config.toml
d_model = 192
experts_per_token = 8
d_shared_expert = 0
router_score = "sigmoid"
groups_per_token = 1
lr_router = 0.000468
norm = "rmsnorm"
optimizer = "muon_variant"
lr = 0.00693
beta1 = 0.95
grad_clip = 1.0
train_tokens = 354800000
steps = 5414
dataset = "wikipedia_en"
Below are experts of layer 2 (counted from 0) of a mixture-of-experts language model. Rows are named router (the router's row for the expert), up (a neuron's input weights, with its number), down (a neuron's output weights, with its number) and show model dimensions 0-191. Each number is 128 + 32 x the weight over its row's rms, rounded and kept within 0 to 255.
After each expert's rows: a language model's description of what the expert responds to; "mostly gets" lists some tokens that are sent to it at least half of the time. This comes from a sample of Wikipedia text that the model never trained on.

# expert 59
router [196 108 145  89  91 124 116  95 144 116 127 128 102 107 141 126 145 193 127 134 162  92 105 115 157 177 122  92 119 160 122 135 168  74 154 153 130 151 130 118 112 162  44 155 123 148 166 167 116 115 129 147 157 166  97 118  98 115  96 170 115 101 110 116 121 143 151  98  86 130  92  87  77 158 148 158 120  90 154 108  74 165 128 115  83  99  87 168 118  64 162 184 148 132 128  73 107  97 143 182  25 173 115 120 125 131 119  75 107 166  89 127  90 157 129  60 137 116 121 121 137 132  41 171 146 171 132 142 124 218 137 123 153 126 150  77 119 127 134 132 119  92 106 156  66  82 140  91  68 131 158 131 144  90  74 162 114 123  87 144  88 111 174 175  92 153  98  53  92 124 116 127 123  83 139 130 134 114 107 128 152 152 117  82  82 144  87 113 176 155 126 107]
up0 [126 108 154 171  58 113 150 140  91 128 155 158 135 128 118 104 134 104 115 111 151  62 149 197 124 168 142 137 151  92 143 145 162  69 104  81 163 156 149 150 124 105 139 132  85 130 171 131 113  74 131 147 136 120 105  67  92 157 135 103 110  63 133 159 163 129 139 140 175 194  75 150  33 141 138 125 193 147  87 124 146 107  72 110 147  81 197 153 142  90 108 179 139 147 189 150 144 104 126 124 119  74 159 152 128 182 156  94  96 177 143 131  73  84 118 152 110  97 103 139 139 112 105 126 113 147 140 184 101 164 156 102 108 166 213 126 156 177 106  66 128 137 130 175 160 123 116 134 141 108 163 125 125 148 173 124 124  89 152  91 105  72 102 136  79 111 127 111 134 100  95  86 160  94 111 148 104 109 201 168 163 107  91 106 122 148 139 178  82 160 128 102]
down0 [113 165 126 138 147 160 124  89 127  98 146 151 113 115 109 129 151 123 116 137 101 134 130 132 164 137  94 169 149 161 136  71 120 182 126 143 110 128 102  41 119  84 116  98 153 142 140 121 108 144 155 189 200 197  72 103 117  70  91 131 154 144 140 123 222  85  74 110 104 144 103 119 143 112  93 126 160 153 115 123 111 161 139 150  98 160 163 109  78 102  53 183 174 136  92 133 108 193 133 127 115 154  95 118 177 118 117 121 123  94 116 132  88 140 114 169 188 147 177 164 144 145 135 102 145 114  87 122 121  79 125 144 140  93 110 132  85 160 153 158 148  48 110 136 120 116 185 109 121 135 107 120  91 138  89 175 132 134  52 146 158 122 132 150  93  80  63 116  95 103 103 147 150  74  95 148 148 121  90 136 114  57 198 151 143 190 125 147 132 149  50 105]
What it handles: Nationality or color words starting proper names, such as American, British, White House, Latin America, Chinese Championships, after the or a table bar.
mostly gets: " American", " British", " German", " French", "American", " English"

# expert 36
router [125 127 214  99  54  47 155 167 105 148 135 129  67 144 157 148 108 118 190  93 134 133 155 140  70 141  40  95 121 167  97  96 121 137 181 127 147 147 129 113 211  86 107 132 149  81 115 161 111 136 105 101 125 180 129 134  90 137 121 163  88 188 122 110  90 117 138 111 169 132 102 142 118 147 144 164 113 114 125  71 141 122  89 193 112 177 114 160 142  79 152 195 116  99  88  73 106 158 161 201  64 142 135  85 112 135 105 153 155 158  59  96  71 174 121  79 108 131 129 117  94 128 107 127 135 126 162  83 121 123 101 138 130 111 152 146  88 143 132 111 155 113 160 102  99 151  84 130 115 102 165  72 108 135  64 122 137 138 160 119 114 134  85 172 112 136 133 107 137 158 115  75 121  97  91 159  92  80 137 128 178 148 103 126 101 140 119 109 130 173 104 172]
up0 [129  79 148  82  86  85 163 158 106 138 189 157 135 128 149 135 152 127  96 158 128  91  94 168 118 145 158 130  91  94 129 170 147 118 142 146 151 145 138 133 127 145 148  77 177 131 109  81 169 112  91  95 190 112 140  75 161 165 155 162 157  98 134 176 112 118 120 136 107 144 140 148 111  95 189  92 220  77 113  95 193 144 154  83 114  80 155 105 146 166 130 155  52 129 133 113 120 135  84 100 154 115 149  76 109 183 127 152 122 124 140 172 132 106 137 158 114 149 127 123 141 162 135  78 158 131 173 177 162 202   6 135 201 100 163 115  89 133  85 117 110 134 145 134 161 171 138 127 122 154 135  94 182 102 101 135  93 131  95 151  97 160  36 116 106 135 100  93 125 125 135 147 126  81 128 134  73 154 139 160 138 104  98 103  95 118 142 128 184 129 145 154]
down0 [ 87 124 137 168 142 174 122  56 198 167 160 123 111 133  90 138 137  68 122 169 124 134 113 125 109 129 129 152 109 121 110 136 174 113 125 127 152 134 175 122 128 159 132  91 108 145 105 101 133 170 113 116 162  88 118 141 117 144 153 100 152 108  89 149 143  46  97 102  98 184  59 149 110  97 166  78 117 146 182 137 137 104  76 225 106 132 111 118 141 135 140 116 136 120 168 212 132 120 109 172 107 137 137 139  62 143 145 131  89 150 131 113 136  96 127 120 124  77  85  87 158  50 119 145 181  62 130 118 142  79 138 162 126 166  79 154 159  79 120 120 118 146  82 126 161 126 140  82 146 154 142 125 110  72 162 119  98 105 116 134  83 116 155  91 119 144 118 138 195 190 117 129  91 141 126 106 123 168 100 167  87 135  90  90  76  88  73 137 122 165  85 216]
What it handles: Capitalized first pieces of names and titles in tables and credit lists, e.g. Pete See-ger, Ren-ée, De Rosario, The Im-port.
mostly gets: " U", " De", " Sam", " Mer", " Black", " Pol"

# expert 18
router [184  83 132 168  84  88 161 106  98 163 111  76  71 102 159 102 124 153 161  93 153 113 186 159 143 102 141 136 144 165  72  86  95 106  89 126 145 133 168 161 153 148 127 126 152 143 149 143 104 148 119  37  95 193 153 130  81 117 135 127  49 178 144 115 188 156 155  60 158 160  93 100 122 153 133 104  77 113 152 120 123 113 100 122 117  85 102 108  86  99 100 140 121 134 150 117 109 151 108 103 139 123  94 125 107 182 112 150 121 193  82 133  92 135 142 109 166 117 153 107 161 167 130 124 182 103 148  68 132 137  98 195 104 183 128 138 131 161 151 167 158 139 124 124 167  90 167 104 133  69  91  99  28 127 103 100  93 108  94 159 144  72 137 130 115 149  86 158 136 143 183  92 159 118 127 149  94 118  97 119 157 159 108  62 115 148  84  94 165 157 101 128]
up0 [134 154 143 183 120  86 112 125 145 186 111 155  93 140 180  87 113 103  37 150 147 110 177 112 100  77 123 157  94 108 101 102 151  74 174 154 126 159 126 125 181  96 117 107 165 131 131 151 128 132 101 125  84 128  87 100 182 126 129  80 156 164 148 138 171 129 147 106 115  98  58 148  97 145 151 100  93 120 144 126 113 161  95 111 132  40  96 135 156 122 123  83 198 118 163 165 117 112  66 148 112 131  84 102  94 135 101 123 128 108 170 125 131 113 125 141  77 105 108 126 111 102 138  73 153  73 124 145 172  98 159 102 173 165 133 145  99 159 123 177 130 121 134  11  84  88 130  93 142  83 165 131  99 173 108 125 144  78 132 109 103  78 123 100 174 167  97  75 148 149 188  87 133 142 169 177  85 144 129 143 163 124 146 122 132 148 139 136  42 117 137 135]
down0 [133 119 103 125 218 128 200  68 146  80 194 132 142 127  43 124 182 157 170 161 166 163 159 132 131 118 118 135 122  69 159 153  86 150 115 171 153 123 117  92 101 164 133  89  86  98 127 152 120  84 100 140 131 168  64 116 154 137  73 153 157 118 171 137 188 122 172 118 115 114 105 111 114 136 143  93 147 120 144  94  91  92 126 103 148 131 106 138 108 147  54 114 123 143 143 173 154 174 132 112 111 136  60 155 134 101 112  85 145 147 108 151 165 124 113 163 150 129  82 137 179 145 189  91  74 165  56 151  81 144 163 112 105 121 160  86 149  92 117 141  56 130 145 159 116 118 131  92 144 185  69  89 153 128 146 146  76 149 102 158 130 150 147 195 136 141 112 107 104  95 164 136 100 135 155 180 165 134  73 100  93 163 134  86 166 149 131 129 152 162 161 131]
What it handles: Colons after field labels in infobox-style lists (Label:, Series:) and pieces of personal names, e.g. Lou, Andy, Mits, Lemi.
mostly gets: " Lou", " So", " Mexican", " Les", " Whit", " Shin"

# expert 22
router [211 117 155 168 119 119 153  72 112 160 116 119  80  75 146  95 127 104 142 115 125 143 123 183 145 115  85 108 107 102  79  59 122 162 178 152  71 126 179 131 163 108 114 113 138 112  99 182 128 155 146 100 144 206 118 110  87 127 117 149 164 145 208 106  77  51 110 116 155 130 111 105  96 148 114 185 170 150 180  88  81 153 113 122 116  79 130 102 110  85  84 138 151 114 128 140 134 100 137 164  97 132  62 139  90 133 146 209  93 106  99  77 102  93 132 125 123  92 140 100 131 164 138 135 108 166 173 150 171 152 148 156 125 128 135 110 103 184 146 158 170 126 158 130  60 122 218 125 108 103 128  94 139 144  96  99 168 123 151 138  83 117 108  92 103 107  70 128 103 117 164  70 137  86 114 112 134 144 159 157 127 178 164 110  68 144 121 117 143 134 153 174]
up0 [121 104 134 106 125 128 148 134  91 167 106  45  74 171 140  76 148 179 142 158 129 130 124  97 173 170 150 153 143 161 195 118 155 109 126  91 126 133 140 136 151 103 146 114 150  89 157 111  75 138  89 115 171  94 110 105 115 124 108 103 125 145 149 153 155 157 144  98  68 124 144 139  76 148 105 104 182 119 149 110 132 161 170  77 120 114 101 123 177  55 151  85 121  94  79 141  91 203 127 135 103 114  89 173 116 118 115 162 167 135 129  95 168  68 150 190 101 166 135 100 146 118  93 149 115 146 120 149 156 132 129 149 158 144 142 136 109  91 133 118 174 166 137 158 143 131 157 108  92  72  43 159 176 210 178  82 143 134 141 131 171 102 128  89 179 122 130 130 104 139 182 131 136 112  46 107  49  82 146 134 129 209 129 105 120  92 159 127 172 120 161 131]
down0 [128 113 115 115 172 134  91 123 132 136 115 124 159 129 119 168 147  71  95 136 115 177 193 131 170 158 149 147 106  68 103 120  76 137 157 131 167 133 100 135 102 138 150 116 151 102 109 161 134  96 116 161 145  99 136 117  71 164  82 122  95 140 148 128 136 116 145 166  63 129 124 167 195 101 160 160 158  78 101 122 149 100 211 128 115 148 145 148  83 120 127 137  82 194  62 150 116 131 134 153 151 146 109 184 129 112 163 166  99 174  94 133 169 126  58  82  87 115 155  91  86 139  99  76 108 122 111 117 170 164  44 127 135 105 151 100 106  88 144 113 170 125 133 139 143 157 174 144 131 141  49 130 190 135 180 146  88  74  76 178 108 120 136  95 111  87 164 219 170 161 156 136 149 122 170 127  75 185 108 147  97 154 105  92 135 146 141 143 133 135 158 151]
What it handles: Short first names and early word pieces of foreign or proper names, such as Sam, Bob, Bent(oel), Se(af)ord, Z(af)ar.
mostly gets: " German", " Sam", " Mer", " Bob", " Frank", " Black"

# expert 5
router [207 124 169 175  99  99 166 165  77  97 122  92  56 117 162  88 145 177  98 104 181 118 142 170  95  87 148 117  77 146 144  88 129  80 150  85 177 126 126  92 175 161 104  72  76 140 114 136 117  95 136  52  85 103 151  78 121 144 148 113 108  78 132  88 131 138 155  94 135 186  95  76  72 120  95 148 198 107 168 147 129 126 155 128 151 100 121 166 124 123 110 181 125 168 174  95 114 130  90 129 140 167 127 107 118 167 164 139 124 146  75 131  95 113 163 163 156  86 170 137  91 141 110 169 191  93 143 155 129 156 120  79 113 119 177 138 113 101 180  94 142 149  96 125 162 123 166  90 142 100  66 137  97 125 117 134 102 134 135 169 186 132  91  79  99 108 103 193 116 110 157 112  91 124 116 165  99 167 132 147 132 121 147  73  82 146 112 148 136 118 101 174]
up1 [144 146  82 105 143 137 116  95 157 121 147 142 128 130 148  88  68  98 125 125 121 111 161 120 111 132  69 184 120  84 127 122 116  65 121 139  94  70 154 104  87 141 104 102 154 147 149 177 108 131 110 158 108 211  86 148 136 168  91  98 184 170  98  99 111 152 158 123 124  96 131  92 117 146 145  72  91  85 101 172 165 120 165 142  94 102 129 156 118 157 154 114 129  76 147  90  99 142 143 168 164 146 118 103 163 163 135 144 140  87  52 119 103 103  91 113  88 124 197  87 120 140 159 101  88  91  66 103 191 106 103 169 137 170 104 163 113 159 155 135 108 181 102  93 115 150  74 231 134 111 113 149 136 134 161 126 107 159 133 104 178  53 166 141  99 156 114  82 131  67  97 151  71 139 150 140 214 146 144 133  90 108 159 104 116 115 114 136 136 106  87 123]
down1 [186 105  86 103 193 144  98 143 125 112  80 190 193 118 133 127 121  97 155 160 155 132  95 116 149 151 105 107 162 101 167 101 107 193 161 144 139 145 146 127 112 113 147 124 124 166  77 168 133 146 133 100 101  99 141 126 131 119 138 154 177 156 146  93 112 167 123 160  73 132 185 126 100 163 128 167  86 118 119  72 107 127  98 145 127 178  91 156 119  97 161 102 125 154 162 103 134 133 176 121 170 125 123 140 169 133 128  99 133 132 168  80 186  60 182 108 116 152 127 105 138 164 153 121  58 133  83 144 114 133 118 123 119 135 128 156 238 108 154 143 178 159 127 158 133 175 123  98 118 120 102 165 127 156 158 155 154 108 134 155 134 145 111 132  95 137  79 170 109  37 204 110 110 180 112 110 170  40 151 108  87 137  94 111 148 136  67 112 144 148 105 213]
What it handles: Short vowel or suffix pieces inside words after a consonant stem, such as red-e-veloped, red-u-ce, pled-ged, subcort-ical.
mostly gets: "ular", " Muslim", " Southern", " White", "otic", "uj"